Below are experts of layer 2 (counted from 0) of a mixture-of-experts language model. Rows are named gate (a neuron's input weights, with its number), up (a neuron's input weights, with its number), down (a neuron's output weights, with its number) and show model dimensions 192-383. Each number is 128 + 24 x the weight over its row's rms, rounded and kept within 0 to 255.
Before each expert's rows: "mostly gets" lists some tokens that are sent to it at least half of the time; "comes before" lists some tokens at least twice as common just after its tokens as in all text. This comes from a sample of Wikipedia text that the model never trained on. Tokens count by the router's weight.

# expert 35
mostly gets: " between", " than", "On", " on", " from", " Length"
comes before: " the", " a", " his", " an", " be", " their"
gate1 [157 138 120 135 165  91 120 116  70 139 109 135 109 116 121 145 154 133 123 107 108 150 120 159  84 121 157 118 147 142 136 100 147 113 132 141 155 181 162 105 108 128 122 114 158 118 137 174  92 162 138 126 127 111 128 122 147 109 135 206 112 142 139 105 108  95  86 131 140 161 134 125 115  84 141 132 129 164 144 125 152  99 137 107  98 111 149 156 150 136 132  98 116 102  92 138 104 117  92 101 132 131 127 105 140 167 142 157 141 137 153 111 111 100 134 138 110 103  79 125 110 114 118 139 114 138  78  84 120  91 106 151  90 130 125 113 110 114 120 119  96 120 128 113 130 152  99  62 132 126 134 137 135 148 127 167  83 120 143 140 119  95 113 114 111 119 119 109 126 164 142 158 109 136 116 135 152 118 141 143 124 129  87 131 163 123  76 114  98 172 103 152]
up1 [121 117 167 118  97 115 138 116 134 127 122  84 123 164 139  82 128 112 153 122 120 153 150 144 123  90 104 110 126 154 108 137  91 147 106 109 160 107 110 116 118 133 108  83 131 120 114 168 158 131 130 105 130 117 122 100 178  92 164 131 130 125 160 139 108 145  75 144 148 185 134 117 128 163 159 140 140  87 105 117 174  92 132 132  94 109 136 138 113  96 157 141 130  83 132 144 136 124 129 134 106 102 175 124 154 121 127 152 163 123 137 105 127 150 110 120 169 116 108 116 147 106 110 103 156 126 173 123 148  96 119 153 150  77  99 116 147 120 122 137 113 149 153 109 113 133 140 142 147 169 171 113 112 154 144 139 126 124 131 116  91 122 116 153 157 121 141 149 134 118 130  64 114 114 105 146 107 124 129 190 142  99 115 127 135 123 163 140 128 131 131 128]
down1 [130  72 120 100 167 138  69 118 129  83  95 102 163 157 124 123 135 143 114 128 115 135 146 144 139 136 141 118  94 122  94 119  94 123 114  94 167 152 108 119 113 115 178 109 128 122 129 134 138  72 149 123 118 130  68 155 110 145 157 146 133 113 107 106 124 120  78 109 119 118 131 106 101 170 118 208 154 142  96 159 114 102 144 122 175 133 177 132 116 126  99 155 140 134 129 142 138 127 157 145 133 167 158 109 130 100 123  96 150 133 120 104  83 216 129 130 114 151 122 149 107 122 105 115 154 121 113 152 123 143 128 141 108 118 103 125 146 144 143 133 155 127 140 146 121 112 140 105 108 124 196 115 146 159 116 123  93 140 117 156 138 166  84  97 168 129 132  78 130 123 124 139 122 147 132  96 108 122 125 126 130  99 151 140 153 110 109 126 118 105 115 167]

# expert 6
mostly gets: " both", " career*", "Personal", " birth:", " any", " Pld"
comes before: " the", " a", " his", " an", " be", " their"
gate1 [162 133  96 151  97 127 119 121 136 105 119 116 161 134 130 132 156 126 175 116  80 143 138 150 139 127 164 132 110  97 125  90 126 152 159  92 103 125 159 131 103 127 139 141 133 137 111 168 154 130 139 119 143 145 104 139 123 110 102 104 108 163 118 130 127 119 168 127 121 153 147 153 132 130 129 106  83 128 182 142 150  99 162 115 104 108 149 105 114 120 118 151 126  90 144 116 119 140 135 144 151 149 159  79 117 154 160 162  97 122 122 117 143 134 144 127 140 175 174  79 144 164 165  94 175 120 131 122 175 147 103 124 110 107 132 118 129 128 143 130 103 113  74 171 108 134 108 124 126 129 116 138 126 113 149 172 125 118 150 125 117 119 145 143 137  57  92  95 129 128 167 101 121 155 146  98 142 125 119 121 120 133  87 114  94  86 142 146 128  92 155  97]
up1 [170 158 153 123 120 141  99 129 116 117 121 139 101 153 107 144  90 108 127 102 108 135 122 131  99 150 178 101 108 119 124 132 127 165 147 131 134 128 148  74 145 129 118 150 137 139 131 132 118 119 127 138  76 145 111 165 136 142 161 114 181  99 126  76 147 125 143 101 172  97 158 129 131 138 175 118  96  84 130 113 122 161 132 152 109 112 147 126  62 146 112 124 154 162 167 147 112 102 152 121 131 133 166 156  93 164 103 134 133 167 110 112 178 109 106 109 127  81 128 179 136 122  92 127 100  90 114 160 115  81 100 161 144 138 102 130 161 135 165 129 125 130 132 131  92 117 142 117  88 134 179 100 110 149 106 119 115 103 107 129 153  98 114 115 122 112 153 138 116  99 145  89 166 136 126 127  96 106 136 146  83 129 117 109  99 171 129 122 153 139 146 142]
down1 [ 96 144 119 122 119 109 124 148 136 135 107 131  76 130  92 145 120 113 120 107 139 123 118 152  96 110 117 142  81 170 142 169 137 110 152  97 158 121 108 124 128 124 120 168  86 128 124 147 100 174 102 133  91 135 176 118 118 142 137 149 130 115 114  99  85  89 142  86 119 152 185 132 131 153 130 136 169 135 129 133 143 119  89 131 131 173 178 101 138 126 153 192 133 151 143 149 105 151 168 142 137 152 165 121 118 107  99 140 128  84 115 160 131 146 109 135 131 141 180 151 164 142 166  81 100  57 145  78 103 126 147 133  62 132 147 170 151 104 167 102 149 106  83 143 110 106 127 157 156 111 131 126 132 149 107 147 134 131 119 143 104 161 106 135 154 137 142  93 151 129  91 131 167 137 139 129 134 141 153 116  76 130 101 120 147 138  93  87 142 107  95 167]

# expert 34
mostly gets: "===", " also==", " ===", " result,", "====", "ics=="
comes before: "\n", "|", "-", "|---|---|---|---|", "1.", "|---|---|---|"
gate0 [143 141 165  78 164  99  77 135  89 133 135 111 130 138  93 140 128  99 150 119 121 112 102 119 158 102 115 126 114 140 118 141  69 115  99 131  58 153  90 173 139 152 110 150 105 167 121 132 100 155 115 130 119 138 162 157  85 130 118 118 156 135 111 129 149 136  97 126 130 126 130 133  95  87  95 179 144 149 132 118 129 146 117 111 126 154 142  98 141 111 127 177 119 137 148 162 129 124 138 139 122 133 138 135 151 119 169 154 161 140 140 140 160 129 128 136 118 150 147 103 128 123 117 111 106 118  94 143 128 155 166 124 145 129 137 119 161 162 117 118 124  94 158 157  93 103 143 127 171 121 122 147 143 118 135 142 164 122 167 112 150 154 138 124 115 124 104 152 130 109 142 108  86  70 130 111 101 113 124 137 158 132 130 140 121 139 145 141 145 121 152 118]
up0 [121 126 140 142 110 152 130 149 114 136 102 112 126 156  87 136 114 112 139 175 123 100 110 159 169 132 103 132 112 155 136  87 112 133 114 140  91 122 100  79  88 102 130 122 126 104 132 120 141 117 112  96 188 100 130 136 129 127  86 125 111 110 142 121 117 134 158 162 139 113 193 146 127 159 133 151 143  88 170 133 143 127 114  89 119 133  95 126 156 128 135 140 138 115 138  81 119 170  85 102 159 161 112 136 118 118 158  94 163 131 119 142 106 130 140  82 133 107 135 172 142 160 113 100 134  99 121 113 124  77 152 107 161 158  99 102 101 107 131 137 155 182 141 156 134 116 125 145 153 151 112 152 117 128 112 102 120 130 107 117 104  93  99 159 112 139 166 141 157 141 131 120 134 123 122 149 169 156 110 105 106 142 128  84 142 168 127  93 134 139 131 151]
down0 [157 132 136 141 152  96 149 129 110 147 164 128 114 138 136 121  90 101 113 110 122 119 127  87 175 121 110 115 136 111 117 152  85 144 132  99 125 140 127 149 136 149 114 135 154 155 110 145 126 116 131 104 114 119 160  97  66 105 116 136 129 134 133 130  84 151 105 131  83 118 145 110 135 141 144 115  96 113 111 147  98 117 143 113 152  95 140 132 138 161 160 139 148 115 141 103 126 131 107 141 136 154 126 113 125 136 178 109 137 109 134 138 152 139 106 152  81 147 123 168 126  64 101 108 140 148 106  89 177 128 138 116 124 139 129 122 111 102  93 129 116 139 136 153 103 105  65 137 129 101 132 130 111 155 133 142 127 117 123 112 133 116  73 168 118 118 139 121 121 113 129 108 109 117  75 152  93 129  96 139  86 152 160 155 151 136  96 132  99  82 109 129]

# expert 33
mostly gets: " which", " They", " who", " that", " whose", " whom"
comes before: " the", " was", " he", " is", " a", " had"
gate1 [157 140 104 110 175 149 161  94 154 118 117  79 158 109 141  88 149 113 150 155 160 152 111 122  98 130 149 152 120 115 129 128  72 155 116 171 149 146  98 118 111 151 112 139 139 131 128 149 122 132 112 120 101 111 133  91 130  86 105 160 162 113 148 106 107 120 149 122 143 120  80 112 118 130 125 126 146 133  97 180 122 126  78 149  89 124 144  79 120 103 143 154 148 102 123 164  98 185 149 106 106  99 138 123 108 125 131 118 116 156 137 161 137  95 115 135 120 166 131 140  92 149  94 117 114  84 163 164  97 107 125 106 137 132  79 132 121 112  99  70 107 120 109 144 136 153 157 150 101 156  99 115 114 164 134 144 109 100 117 143 116 105 136 118 103 129 111  94 138 119 150  94 138 115 171 131 148  98 130  96 139  66 131 194  83 116 118 161 106 146 156 138]
up1 [149 162 132 130 147  87 150 139 167  81 108 100 114 129 108 114 113 125 163 136 143  97 103 126 112 108 105 106 124 137 140 142 132 107 153 104 142 112 152 151 115 136 133 121 100 120 135 111 129 136 154 136 148 139  92 139  78  92 139 145 154 138  83 117 147 154 123 101 157 104  99 159  94 131 101 124  98 163 132 156 168 116 171 120 141 157 111 168 132 140 105 131 110 130 143 117 102  90 146 168 107 138  99 149 145 101 124 132 104 115 108 119 121 171 134 132 158 115 141 179 113 189 141 125 121 118 124 133 127 166 152 105 121  97 153 145 132 145 157 130 106 162 102 109 128 138 112 108 160 125 148 143 132 154 134 106 193 143  99 142 125 128 158 142 146 152 128 142 134 156 136  95 103 151 127 115 178 132 106 125 131 125 121 106 150  92 112 172 157 202 168 123]
down1 [111 114 135 144 146 156 121 123 116  75 139  96 142 100 111  86 133 167 118 115 121 102 119 115 141  93 136 138 142 133 143  98 133 120 143 126 126 122 138  99 114  98 179 107 141 139 144  89 139 119 118 190 125 175 145 110 105 111 101 130 109 130 121 165 166 190 178 111 134 143 113 135 122  92 153 117 149 140 104 110 140 118 147 121 146 135 185 136 147 134 148 155 136 128  85 130 102 167 129 127  88 126 152 139 164 141 128  72  86 106 143 113 123 155 152 186 113 118 143 163 131 139 134 147 132 116 133 133 121  92 147  94  86 136 171  98 100 129 125 126 124 147 174 102 165 115 127 125 113 109  94 172  90 138 108 101 148 154 122 121 117 153 152 153 140 127 128 111 105 162 135 128 162 118 146  75 145 100  84 118 119 117 132 131 156 138 125 147 112 107  78 141]